python train.py --n_layer=10 --d_model=448 --n_experts=64 --experts_per_token=6 --d_expert=64 --d_shared_expert=384 --activation="swiglu" --moe_layers=[1, 2, 3, 4, 5, 6, 7, 8, 9] --router_score="sigmoid" --normalize_top_k=true --routed_scale=2.45 --balance_loss=0.000997 --balance_bias=true --router_cosine_scale=20.0 --init_std_router=0.00711 --lr_router=0.000222 --vocab_size=8192 --norm="rmsnorm" --norm_eps=1e-05 --tie_embeddings="early" --optimizer="muon" --lr=0.0109 --beta1=0.9 --batch_tokens=[65536, 131072] --seq_len=1024 --train_tokens=541600000 --steps=5592 --dataset="wikipedia_en"
Below are experts of layer 4 (counted from 0) of a mixture-of-experts language model. Rows are named router (the router's row for the expert), gate (a neuron's input weights, with its number), up (a neuron's input weights, with its number) and show model dimensions 336-447. Each number is 128 + 24 x the weight over its row's rms, rounded and kept within 0 to 255. Numbers have three digits each.
After each expert's rows: a language model's description of what the expert responds to; "gets" lists some tokens that make up at least twice as much of what it gets as of all text. This comes from a sample of Wikipedia text that the model never trained on. Tokens count by the router's weight.

# expert 1
router:131123113083137114123157082097136115093182165164112139126131133146123130123143141113153133123117088095099073099104136134131150093122139129144105138136137119103119122099139165117136147164121097146142149120139142112129123077156169122144116102126088077117124156143115135134116089138172145143149110120123094112200155108134119117180141144133
gate0:131114084102148134095132110100122138147120147090135135131179124160142113093109124129121140114140096099164141122127153152119103080151137144145118095095086134133144136124130112145106123176115148122109155111096091155101125103123109105124157107113117119127142119093113149086144116143122136148153159156164128092146130179159141132133178106124
up0:110159135116104130129149113106133088097187136147095097127110124136134086137122159174129106122146123116136176113136159166124143139089186134123157120158166157150141163156114168100164136115120122121098153115167121098131117115078168143146173130151140113147105107155116142118156136129103108132108120100124158161165137060181115101104171061130
gate1:176138137109099133102121110080155108185117107125117123131092153078159130137141094094090163138120126136131134137067126153167128114132152103121132144159122140123079109100062119097164149145138138084110099131156109180103161075168156139157111127131140131122122161113118135116141180137099146144145127130133131109147130150106117147104132132108
up1:122084163119102105150111163139134150152092102090144128165085168074152138140153127111136140167121155117150148153160137107128151142148077140123130127173101162137138095159165111144114100151121133124142123168158138129098120144103069141124150158103162121164159157161140142110154143093162138127119134125168136097123125106179112117108112136139
gate2:145140144128116117125113170077100128117131132153130123153151125152143157114143114154141149158132105093189172093096110130120134149132111128140117133098195096121114150136113124126141137128113132160143139172106130131124118127105101113113144134158128117106107112162129106132112134120117140120149135085128118117166151115165107130122175103126
up2:114142097137132123112150151147135135121134109062104127146140127132139097120114160102110128119093128114129119132112151102116145065116112111120127097132140165133172115159138118149109109112122147107142113178099130184117122126161135123173132142168161125110181165128168117082115094156119125135123143147145165178094128131154098134107190156182
gate3:128129130127127114150131086111147138134133118140118146127125142103157113168133119166115159130132114127121122150106112127138097097087133141116138119155133158146115140137107128139142130141156149094141132114098128128084140145141130170153137121137149169125148128100104133124104115132125119137132132110136110070124130176113130097141139158120
up3:153146085096135139069146141105180126129146119111148129139112128095076110142117097143097169077102101125125124141148143148139126109145123082120075132088101101124151125158094112095112107156105110081157127119136131151161132107133144115142101150102179157159098105113093118146133084103138108140129087107100080128142154117094122108163138120151
gate4:132128097149108114126146124153148125090116074152087160159144129101125138112092092083137131123182114104143126105115126088115128113125159107124154093170119150174108150146087120112128128171124112093129130105094095146135131182146132131116133127154131129119120119088129158120134143145115127165154105136140128073114089124121149091102157125112
up4:161150176120142144129106120144106099126112152142168144127148146108088103152146120173116129147126141122103130136130092147108087152119100133112126142065117165116129106108152151115141105109135139102101140150143168114124074118114166154101163132162122130122111096152110102145111117124163096127100157170121142147139135145126145156151110154183
gate5:116119094133113134127065147082151161095171130098137121121125119092159128124178139135137138196136148133107110111173089109143093143087134157113133151150113122106055098150140092112093109124123161112153155108192117113141113148138126130142130090111102125108131099101116134147139113122158150162131123103102074118123121141113127111101111124134
up5:147110104145107154106138134138123140148128128129125138141110114164113062114137123133134109111132115135148120105149115120158068141082124107121127159130140095140124155121115116113099075089118137159132103111124140089095116146078161109177116134135127077149163119141173151122112148106154160131139145150077174144113115152082135138127135111157
Line breaks and == heading markers around Wikipedia section titles, plus sentence-final periods and quote-period endings like ". and ).
gets: "\n", ".", "==", ",", " ==", "==="

# expert 49
router:133155165100108121157154115111125140109140102148126121130106128146118128075153180112109104141110125146159107151147070138084159092131097118136152104133124150107116108114137137129109128131102101092112098104124111132123161106141174104127079086100135133122150155141132131110132124110114122135124136087146113069137126109111113122112094105089
gate0:069108093176132095117133115109083135146107143131082139116106169104119115088142139125110139133146186152130144184133167142142135087119113120136141132133113137120110086165106094110135170135090130128175155115144115099124124109083129141118086106134094132136164124131137119161123083107129114128167129124128115153123101142107140141105076094161
up0:171144105143120133124094136149166124100089145138139163137098139141174154143077118106088102137125156138087064123111147095077137104133091134140117125120125066177121159137156131075142095099157145130131118136125137142143067155139157125098115123149113118128133134145133085128125148161137158137130096127137107150153120126112136136184133150119
gate1:146167175114118094116154154125105142116096144139115148133141134100118124123136123146124114144117124116160070159180108126120100142108177211106136135115110111107124131107115130139122124141171119164103149137081159126152165154129174098135129121162162104144166115138169123101100164117114156159112153133123087128119087112103159126103148090138
up1:154149131150118107111119140162165171137130160137157124127172108142093128114131116092134120131113124149115125083156149112132135127129130070163186162151122091080148115125143154149097173140152105114114141150164128127100159138127074118131109091142134156112144133139122156141110144095105129093143110116120134178098141157156139146139072114128
gate2:126132126130153130158136098136148142143117140101120143148136171099112126108064135148104105101147146079091125140103124109134142137153154133145096128090138146187126130144135174152128107132098146136085105143112129171173128155113137120082150168128094075157121126127096117116110113102118153123117138116140147148158141117151110125115152140099
up2:127134101144115113147107149142114123138157090128119096132145105135134110148144114084110123130105150141156128165112155129166108133096129114098145146156112165114150102183164096135126139127190160127136146115135142118116114113150129131100150116120131184126145129097125177160224142161165135126166112157146141128128161144129178127109189122155
gate3:135126149106130114189123131142103109154130129152123132149167108141108122153131139084087158134117087105124134095106164193110127141103095069130143120139194127117114148137140144121110115116150131143126088094086121091093139109136153139132134135101129114127111119119121127128105124120125132140120209113105153102102090097161107122088135138168
up3:133094117128078138101121138102165125111107147143086151142160137158152148113099158170120093111122177102137133118110130157068117115159110122131135131080129152172114121125175154117152118106096143099127127151095120161146107141110117126112134148137126109140156159147127124145117125159113111103132138157128117108168147111155177134120107131106
gate4:137118128157077097100111113174131130071105162119124135119118146153118155136126115156111112141136120099143133154115130109124134157114111108153099117135108171123129157127116105158152147155102194164181155135102150134147125157144141109141114120140132087180140105147128126125096098134125124130128095110159135144160147115131147173119109102096
up4:156099150120118110158134135094132126113125121179123129187143134122137118122155111155115142135121118122146152115110139092140098146128115066100134152145108095121159127112147132121164134118149119140146194155138134149104127156148137151128088114133112146083114147112119116108128134108169113113139102115130137105131137146147141077159120144108
gate5:117131131108110153122150130134151117150144106116055106148202173157125110128121116111132185118120133113125090100161141141126121066144123161137148115124138164117149135151160146113095132132108155118150132132150154159156177105173118132127142137100114151114145092110136165157149104114074134095127131138114141086117171105128140145162149137123
up5:139102102166141100103089091146149118135155144112165150100120111120183135097114130112146126168136108132132129151131122099155112096122124123113131069130119108138155116102097142145123142145115077149142116099119075074117079169123152126099089140125122109154155180139150123131154126121132142162120148133140124147148130136126119142110083098115
Prepositions and conjunctions right after a noun, participle or comma in prose, such as in, of, and, by, with, from.
gets: " in", " of", " and", " to", " by", " for"

# expert 18
router:117132146127158094136172109108121149078152125138096106119128133133048128099133126115134101164156091141126146167121149117131144119134144118112111119183129123127137106113128130086111132109083133105103116077172139115126172099121147113066068096164079101104144116126106117157143119108174107172123144097088133130157110116139098084132100121138
gate0:122138153166152109130113093150120107121184126169183126167120133149121088107125100111152094156144057126133195140117121142145078144108122145122113105144121096146131102161159136107130127124129134160137136124095169147122114104151140119132113085115112141097140181138135091120144112125126131120077122105112112091139112151147099127104121163122
up0:122135145125110116133120128116170137074176114158121100131112168109132118135113149145061151144116131133118111123169128147173108106103142116166131130130152090129133086113138150155141090086133147152123144102161116102138147102107150143106107096138064155120167123119112097134140115153135118126125130132143164186138087059124150134106106107084
gate1:147144122110128131141111129168132090150120147113137091164147122139150057149150156156144139157130151113186139113124125151159108135153134113102120158175160126088123172121172104111151121138111184111088125107122077108132152093129156174153173141079133123122089133146105141135173144098152105132091087094127146134183129125135139146137083135103
up1:137137128165126106127141146122114104151119157121114119141144164091138087114139094112152126157121116128121155181130120170159118130134118151114180079133133139140140163163139121091159155110142126131125082122116143127151107147082149103121121115162088119086118090123140134109151142114164116131113125154078113189139138134144127105177068145110
gate2:115149123130131131103105092146088121119141130080127136103124176168110133091124094136134149141133130102106185104085099129106138094131184125143094147132136091139114099115120122150139131137163094096088123109128094121144144150096119140105129163154137133129101139143134129152133111171137112121111194141106118149141114105166173108159129094135
up2:174140142117156129138090129136081124140156178084148082112167206163134148136123104144127119129126129148128154165132098108151160154135132164114122081120115113121176101109117126116186147115127102118112154130165135117095124161130128145146080150134082162092153122059139123165130118126152090122122182126108139128140109134146154126116114107118
gate3:120163145135141132119139099115147142103145121123076110104156147087089180102138127115100104115111148162126133125140138111108135115157102129121117154109113124091105124130118146143103085132123130121138113145121102151133158132126150154113136149159127126162131142069154122130159168166100144174118153071108128141111119168119146172213131106135
up3:114151136140098149131104103157142172106136119120120165144106143111122096141120156066127117101094136138184142139109135139162148129126147164113179128134161149103132143111141161096125106134157123166104129173101116140115152135117135095137096142176114142128128103148122156115139091101100117177134140156134158109102121086147162095132111143168
gate4:147095138096119140150132149087122111139123140130158143117133177089131147088152094137139138136128072160143114130128127091145109119104130103165101100144127087119132129124141152147089139161138145120049133110165073075097122139099179130150084132147135130133114135080132097128144125114095118152126114156125127075125124170163113126123097120142
up4:164138118057071146138140146130125102139156116167124125121150127151175150097155119156121139110095082159121134104118152128169144143126085107130149158142112143146161145106128137185108158115128142109159123134159137102143121095085132110095103159114105136124123124123107162086168144110105117159084105140171132101109111118143140113126113119098
gate5:173120131167167141154153113151148106177129123138132128102145114085117137104119112151141125128123126147147117158158111158138102143084127174150113106152138131131148168144125136120153128130113113096111136117161139112104146110151140129146139146160111148081132146103111117185122102136139115143141134103121120121101108141124164150152156129131
up5:074137108148142102104142163120124126113101120119101102128136129125131167131121130122072132106123102122100123123098113147109144105119102130109159121183092190110127102130170080146161108138175128142138113112097129122139134109137094122124102126129099121112144094102147100111106146127177124152123103147099134105114121117115159142118132162108
Pipe separators and blank cells in statistics tables, degree and prime marks in coordinates, and words like age, Act, law, Preceded.
gets: " |", " ", "–", "°", ";", "′"

# expert 46
router:092158092118123088111185083083094092094132142136066118157125148131083116104180150098132119130143122137083079117144145097128197111116152147084170105164116141103133101123092140107129083114113117105140191100139122120146158068128178133070133104148127061114120140172073126117133103138148115153133132122130125101132112110115136138140156142135
gate0:122134119160114122125118162118149119077106163178144129164117095125135105106104144131111117123136097092136109174172101138141096111133160174110123113152131151128125104138108126165133063148094125119100145103121132132138092147121107122127147144176130163130129119117146113126116147160182118122121117135113128098112094143114156179141121155148
up0:166149175140158140168156147057110139129157147085140147148113126101109138136154125125170157141132105113111144148155131108187133077126099122105148152134105195090135095126152138112132150109147116145146103103098085162119101128102122130082132134133147141095114101126137111090105086110101114132120150142120160113115150118128114148149103128112
gate1:085108097129146126093156142114128094088147173157064083130139166167084099124144127152129103070114119125114123128166135125111151145140147163143133149113103122167133110125115124137113114109108142099099101117109146131102138146138121090109120158131124120155100147138124173094065138138125126115138144144177136105126112103102144135141185127133
up1:135134140154140150171163133149112160163175105126183178105092092137154126131130166133148128126115133116129165089117135139151096116101094088154143112157160142090148110132144133139141143152128128103100123149160131137149138110161131146101146134098128122078132109156093098120158132129119140079111095137118145123186128141128108120148117139111
gate2:152138111143124174149088104170153087140135111101124143175116094147123101129151126185144144133129193127150117113140088094128116077066120151113154114166138120112127164071105129131134112160140108062096122152131132113137123131154144109129075128132137154098087137135075125102169137141108097103130105135165112095106122099131129123131098111133
up2:159162146089159079157154122140122160148136120167163149124115117095124137176124140117112102085173149156154164124114139114152173127182100124155128113094096162106138121111170121119139149091123083171112151151130095120125142119118170138113118093133171101168162092149087148084202087142104132114105161122131139176142088129120075107148124112135
gate3:183167122134146122166147119167154175109119100105157107125131133125110131103105081127066125142111140139130114138120115167134134135102148146139152127103123151118139115173077118126149095179149130094087091132146106124149106106104168136133110110143135115143116104151121143187121157108143159139111142120142135100130107162126157142150129097100
up3:107115116117126095127120153129104117135139098093116068128164137144141132178130129148162105095140114121134157136168127117095108154184148086127088134124110109151100114117117141121148098118101177118177150154126169092125139140137115109134132146120122132190121124135133164154159117140097134119154085105153135114129189107121144128114176148143
gate4:108177097116108146131139110133116139104137086106176153124154147150141135140107116102125104149116145135141123089104110141100123144154120107151102119082140134159105106195133096114128137137139148144150098130156118137146124144154110093146119132129098072165165177110128149109127093121097159123125080139127205125103126101154174118172161135136
up4:133133155156134131120108130184098111124128173136125114106104100131146128122145148120139152135117116099134141143103111139134137155127155153107132130117084122133137134074117126141073110124139086110124159132171143117077131140135169133084167147121161154101127098097171138108127125143130123126109154122107120135129143133117116105119107122129
gate5:136075111146130127127119114082069128092175179075101125114095133166127103109127085094156118144166121143084088112138098129146106103161149120133165157081124135136151141121138112116129117112125107144168159143167112111156124127144102105136129100111139122164149157202109130115108132160101138104103165075098170151131167155116089128128107162108
up5:118147185116133140100131163134175156073140142203177162126131157147145140152130134168147096138080101144129133094112111107164124172087119111140073130136144097133117102167116182146131131149140093123146044145108124154158137100122101124123143116107138093124126168087170113106107127127152128157148141166137158108099125074144099089164121111126
Closing parentheses and quotes after numbers or years, final digits in date lists, and minute marks in match scorer lists.
gets: ")", "0", "1", "8", "9", "\""

# expert 30
router:132111110098157121160144085097134121131125127151137145155169169137089121092137182109151093153134114135118122152092119136143131117124093118145137135118115127114156135113101108129131176180109134102135131111169104136135120121137149155133099066119131089120098094171165146137131075143135154156128128114114128139135120101097068140179137116154
gate0:113095125163133124163138148130127155111129158126107153134117118122102114133125138121117196136152118102148089141134146187143136111158115111138147129133095133121120157147130132055123096130077152114146141113110149081157175137108133095113104131150159139107144094146125117097112135127133117125151108149146150089107163106116145164120143140179
up0:124164155138170123134151136135130112146084084107173105147104126114095113143135160115135132117100137155103142128108105098110081142107137099120065130122136104176102122104144106121140157124132164123132133138152066144130104139138083185108122164081139148168113156184110124111164145138149117124146166141110143163115098101104118137120107122117
gate1:105077172106144152126123156127130140084107150076185114091187058114110168114141122124150160124144135121145143102085160131073125130150158126166118147148133136108121149119153120143161123125168138177125114157139161088153137136141142129129120154116093126129159127135096150105134137142108133108088130154117122110140177117109143101139130146091
up1:121146146147153153128143079140137171094199090126148148150126164099132090124153157141091119135112095148096152124139161111135136161123153115099162088095102116156149094107122144112137155152106137138129150112157115145120106156119160122144080146115129110099144111132128138168122096146141124174129137109129123083119111139147110123112112138154
gate2:114102125106153131158093098128122083128109156112158097101127096159109131163158151128175168123154154165148112137088142125114105110109139134122110121132149137065114139177139106137114157140109142137163137138119068156105154117104148164119116124151155105090122126138085132159155159071092143125145167103140160119085144110144130074157117123108
up2:162147119156138160128138145105116138163155118164117121120110121077089189081110128114112109156135143136108129102140133156115117116125103123123106144117155102108130118129129101148135154148092115145104127129133112113139095120140116094123159131135119159132135156114122090139115139123113100095093140104139099104133106108116125137128107146114
gate3:097098126160140155100158131116100133115086129140158146144125110092169139109103167087150118117149105152120145121116096130058102125138113105124116109134092176102147129126116137182147143117153135148125135154123087142119167131106114159110166139139145118157148170090119105095150136159143125147129116135109147101163145084108108115131149129093
up3:168102147141164128118119119082114133119153122136083131159127062123140118129171130135145135152100087102131116127137112123101109118165120138117130157120126156124168126155131134161145139118164153117139121073138124111124092120114094136144132125130125106085138071113090160191114137148094127157143146143116121077102087115120151148169149181100
gate4:127114145134135135125157148167177128141132176128064121130122124142133168124124162137157131144105140136106148149178100190125123093122129167094138094162144085114073092142134107104143113141144125102097123084113118098132156128137125139144136125128173122148145100162153166122169154101168145116162140157103108134113119115156129113165118137070
up4:148176127149112133137074180113108149127141115123140110085094136138134122119147142108083097091173148088160095092141108098122159144144080135130125109132096128139080159109129103126145143101106174148141102163133109143132119132115133145135106110208106113104151129097143129172139152099146133126084118125125132122128150109104147156132119129165
gate5:102107155133155152152118143109136151176146117119167125133092157151186107088166081163117104117162136107110154132133154076122099121140167134149129163154120188084094131167180159122101149160140130105141165128160092124137122108138091104148150100086130139171131128116130122112091140139103151145150170072142111139129139129115159104143106125181
up5:133137114116128130131068139144149127134098144142136153116129141136130106135134148134124118115147148167114128133115104135128142174113142150112114120134103126156164106168113156154112150135078137151139123106125103165138114120123144127147142124165108160116122104150097137125137134108120122115111125106156128096171076123110118097125119119133
Short consonant-heavy pieces inside common and species words, such as ak, ck, tch, et, plus plural s.
gets: "s", "y", "k", "d", "in", "n"

# expert 0
router:146147146123113137131150104110156116077168139143147139148076112162127115126126169097131124119128079134135125129152120101161166079159176150141152157187148130128132133112144154127109144146149128117152097105130117111091150072109134121104123112142137121122099130169123096087135129131155154192139132115105119100117151132124117110117129145149
gate0:113134111119139166150138159162134158160160159139170119132155138157106139114102158114162131141100088148119105138122124155130112148134134098151120148155142139118124147085112160156128067068145166140117157074147113115101148159085133172148099146092111128071112101128121152113111182151162113133168131164117148122101089107128207140158121159134
up0:169110130083127116125101117125089120105177125157153178149069136112110094168110105126177131117107111116133164143147133090159088121147142122077161157131117125114107129116124097155138110142160135126142104102156150127167137121114137126128141148135128141166131156104132104118155133146181119125129124132134129147127109126101099122101150073129
gate1:104155133146103146166156170138144140132064103139114145090117113174155135151121148100123092179179138128155151155106128123107117121106114121126124125145153150135131124142126147136171114088096098142175122114115120103077091129142125116134141131153112130163113092111126123125070113105132155152128115107128092126133147104151106122117151214128
up1:099113080157079117099107162139111116106096140157117098092159122111144087147150124176142086139160132146112180146126161107132153111139102113157140115139117138130124123137082118158104137120116119146109093103076106129188108095126153104127112139148118144167148134137137185115120087133111143121125103143127191147173145098147111144109123143142
gate2:149149166146049134130122121126119130107129142127113148142125128142136127141123153125156138139043139125128136075134154145130132064168154152187123147143154105158138176110158117133121113140151106167105130126123121153162156137126106130084133133138139162144071108151121174139148151088123068124131134112127108128114099098135105158141130128139
up2:128152109113117157106126145139127099126170127154138154136096134145128104135133108158133094103088111132153161100100143146107162117118100167112182114160136107106145140092149092127171182113119114119150145146099128144131084126117156133119089099132082102150122154163163116082047125136128135113170148135160103132102138128127128070169125142117
gate3:163160124167159128161133098105153118124132124157119094141122155133107143159155140086100080134096145145127160134135096112197112182136148118120070169089117146113168160145119114128129167143126149143126100142126140129142140139128123114137129116136137145148136140138136128101117114128127180121153131167111103119077119118127098132132160105130
up3:096108113129135143097115121104144133125135094134131121152133117170155124120110098152113164133151106149132135115118076167134097150145129127131086084108093161100160136166107127168126120102130127162154171151143113178121154159137132115162126159127116094118171122123084140153097146129082124117126138119095129118120113130143171131125104111081
gate4:106100131120114161118141142145075137157140119144144156148124127121165183119146104124144121124136145143176176128091119117092107091119112109144139127103131138137093115102122108119106144158146133141113168097093109151129131130097137118103127130105158118140115145143140162131165128122112149131102109067181185105118109149143105159169104101126
up4:094094116136124080120110135132101144173121130136146101151139159141119154122120160152133097126116119132141116120125142084127153119118098110105139138109139097121137119135104132168085143117127142141141139141131142135175114125118124168144124151128201107152163205114133130117078108190116112110149116149145135159163181120127105152109124126102
gate5:124137169118099160131124130134149131108146133113156160148134116116172090133140094124149114148129093106171135113094138159150086104139170110117162110168138099144138093105108113106182117125142129150097163134161149126124169124117133143126159112134134158130127141141156122106138153131210137148120126101128104156152112149120090081145144113132
up5:113100123088182107104129145094143146071124112149119096125051114125143114162121109139124109120113156135097151176133140113139122117122182146099118075135094095125146154078161129106105100105095117126116115112172107080165106102135135145155135153127151112094135147123088140148155150121098132150141110102121099127196121118114152146113127134146
Hyphens inside compounds and dashes in ranges, opening parentheses before dates, and time or part nouns like season, year, June, round.
gets: "-", "–", " (", " season", "9", " \""

# expert 34
router:136162157132167134123151126116147132073134138150127182201111140156112161126112177098148146113145102151078162102120105123110111094116156132132122183146156136114092105106174139148114108149130083112159151128127096129146164108109123131151106119125085116129117137158107162111093095166145141123102159074149109099133144118156105110166129153105
gate0:125142133131151150143155112114126160146136106110125134123136139136120142102071123122156157108132136145122118078161132119135098134141079156143087146158166153131143176146102102143126149155102117121148112160134151129188156119133111100127118126144129138113116106184107121092102125132153107120144061169168129126131089144147163126144143144089
up0:147148161134107139159114130131145107120126127147143164105118139092090128103147117164146108126149125121116166141111119140106086135130161123130159162139117120178138107161113166092128149158117112096074143111127118158085113137076126145152064128085128128122122111088126119145102123101172095133096120103130102107122088142136129069097102128150
gate1:137112117147139155135093121121147139124124113115086171120084069146119127120149140102150150094069143130127129124133117102138116126113148165157084131136107158128079094180121103144112131118099133129142125153143145143112115125129138098156142103120116148152164178136160135137100091147160142137125101104128129108121150127105150107124127100136
up1:116126126125109155125147146093181090131134137152077123130174137126116143121078115124151105193107107138157103111102122122094161110144124162141109145154127151114135205125124137134150101159137124154135108150060124118134119110172121132066088140116144092066106155089106135101099109117163107153121104138181126078129121127114113137177113163144
gate2:142123112141111134152110120103133107098137112135117122145118145124108127185123108180183130131159126133142149166097116163095110063065120072129133161101136118099161124117169183102145123110109163122126111138049142112128126150110151152133133162128102120112117115121111119162145124118120107169120190121105117118138101172132104115146095155134
up2:126109090112093156148122100112126115163088140165138108104152141139151149137127128125117164126136145143122147148152104131084104060144135120168107156129167144114107196139160153099125108121146138145156118123086147129135153128115119121131133168102163109148094099121124128144138131095106133174124155137102114129072159145161110117154097116164
gate3:093132131179095118129118128129104138079171097100098174127147115112150143147093138139135124111147136138127101086162142076124134165132137118178158102125167128116097145156146105128157157153120103121104167153126126122098153122117122133178112102155126092148117176104151117138130084099108139102138103158122121140135124098173155119145114113154
up3:093160127104145130157137138176142148129144133095139067113130096115140110123141127145130170120097124165126131187123152150114115124092144128170133113121134113156109124142086127150139129098102151134122152121161107139117098119156102133126125118073125146118133107106132149120115155104142131154124098140110137114120191162094098144122146196159
gate4:112117136100152085186079127091136112101116071123114127113148138115146164129106149124127142129140147127118125137146146122158121107097085139117126101133121141143124167164076159160126162118122157100148086120106115109120163140118133107155152118108154123127170120133151146127120129142121170120113120085176108084114133130086105132136168135169
up4:123101122119111155126127145135086104148099149132172144154138142117133114123135114148167135183131085135100128112139094105135120133108149118157106121117115112088148155130147129092114113104124102110171146084131173119115117119165150124132129132167140118145134104124112103105133146135095158130102129148149090159122109116164126129162151092124
gate5:113106124143128131162177126169133139105096153194134117150140153111097160127115138091097127123163083122094113106167133084117115091086132112158082113133123117144119117120130130112093101110142112161139121104134084108085106155171143103094107137115149159122154092161149161153148124155106119138120170123132086109128110130090145084121146123142
up5:200136116119134147091129106103104141138127127128131149102088109134159124109124114136180065127107143084113121123125105193168098123110124113142148132154131137178096130092149130141175135087093123115125140107123133147150183116106141126149151126130125090135149122125116153143131138154166100143123140156136117141118116143128150121133146147111
Line breaks ending table rows and list lines, word-final pieces such as -id, -ent, -ist, and words like said, player.
gets: "\n", " \"", "id", "it", "ent", "ant"

# expert 15
router:091128139141124091152145144110141131079157154120156165133125114163103133130122157127140114124168104127128102122134139139120171132106128101139157100150116133075133124121135088154114092141142147093108139139134113180132145108105149120104059085103114077102156124140137132142092086111129147144131160094122142125124122107110095110125106110095
gate0:126159167152128134134154141140109164104124135152125111147116112144116138160110124130108153163111127136154129119165107159122109165137132110129147118136119116099112118123101112077109127110132135150103201172138131125064138118108151147143134105144116165116134136138145132115118112119127137132120146093139158116084154112136136142120142099116
up0:113152179125132064122124125108082129153139104146144154142131131125133100124142107157118130149167163138121115122166096104106119124123139117150106108112117145109117180114161101084075118137151150127107160103127143148108122103121103097155129103129085131103135137132133106119068164118112145117123109165178149120144185147119149134083144141185
gate1:128142135177128107181155099107101159128110146133094146136154150122147123076127118136131146124131130127134124110136112098138163129091153084118116128092144150164090099127121165162136149121096130134134134119161134167127135143159125154091136116079166106127153168180132110135079113121152108134126096104141093130128167127149158113132148124125
up1:122151149150149095152104134170087136122121139133106132143140149132168086131143098107126082125156145144129109094143103120081168120092127106127148137127133156107112119140138131116131128137107145142141127119139104163127107149122124153086149148121102102105079126145155145141117089090088156088125110129167140143136160145126108115131137086076
gate2:137153123104144136074096117072144139131154141138144114117151084156103125134102098105120115114143128137148120144092104121092136163121133079119081165094128123139107137129115089180122118121110156111160122081153064099145112099126097106111114077125128077137115131141119127099119139124113151125117116124140163081165162081143125165110139168127
up2:106063078158123129154126158130132111168149116139074070149127130174135129108109166151105168157120110106135144143118140107153137142106131107131053136121117155102116089100123129183139137144121140141130108140138130161089122132137125106120101126114102132164145157142099107100103124094107114122141130154146126119124147122135093141136132137155
gate3:111159117132145136155155187128142140160120129082136141133151135126110121102126112154129159164120110119127105186135083147105122149108119159163152099126138139132098125080130107105060103121128154139078152098126159135154108123151122151137133107130092118158170104153153098107145105078128139125096119130111146165137129116092136115121135139108
up3:108106221163130131112170072170123116079131121170144143120120156116113100143134126168147098124145158128174115102133159134167127111161110176095147139090144133094135114161152145150094161154130109121147135141052108086112147123138162136119147157106114117113107096101086140106149115152152115095131154125157151122116084128122136077112122147146
gate4:121141169144153139135127135125064137095118125122121156173163147136156139119096144132117134107180159142116132155134118110074139101092160127141134137112144103109125161110112155126123165120120087107118147112137122130140131141142103126139104097160092110118116121133097116143140117093146122109110121086151122147155112132133103100121126067104
up4:122148166200126115150141129153137180111130140099141117132136130132154145160114127114118149097138142136122148133156103150087132119105145135085125154182092133126114137120114131133144165131162057131149145104074156125123158149134166142136138128142127119120098135154130141081104131145138071081118123121186146128146146075132137163092103134111
gate5:142105111090135141181149100103112118136133122149178127107109135138119157117195098136165127109137154113144122077128103118144157130135140124128142100106095145148150144146132131137133073121157140105087170132144112134104139101149131145088142147135118139137140150124108115125169130131123092144093152098137108110152098103124104102154137108122
up5:106125129112103146188120085094116099136168111149145092110131129122132156105096113116112114108103157138118079114136131170131129116138112112134134110138191136123143120159148137119123076137144123118120093129141147187129154101184136135127138111131118148132084181093113126130155150101181098140119143122119103185148126098148146163101132074140
The word of, United States pieces like U.S., and inner fragments of foreign or Asian names and UTF-8 bytes, such as Xerxes, Cia.
gets: " of", ".", " No", "e", "i", " from"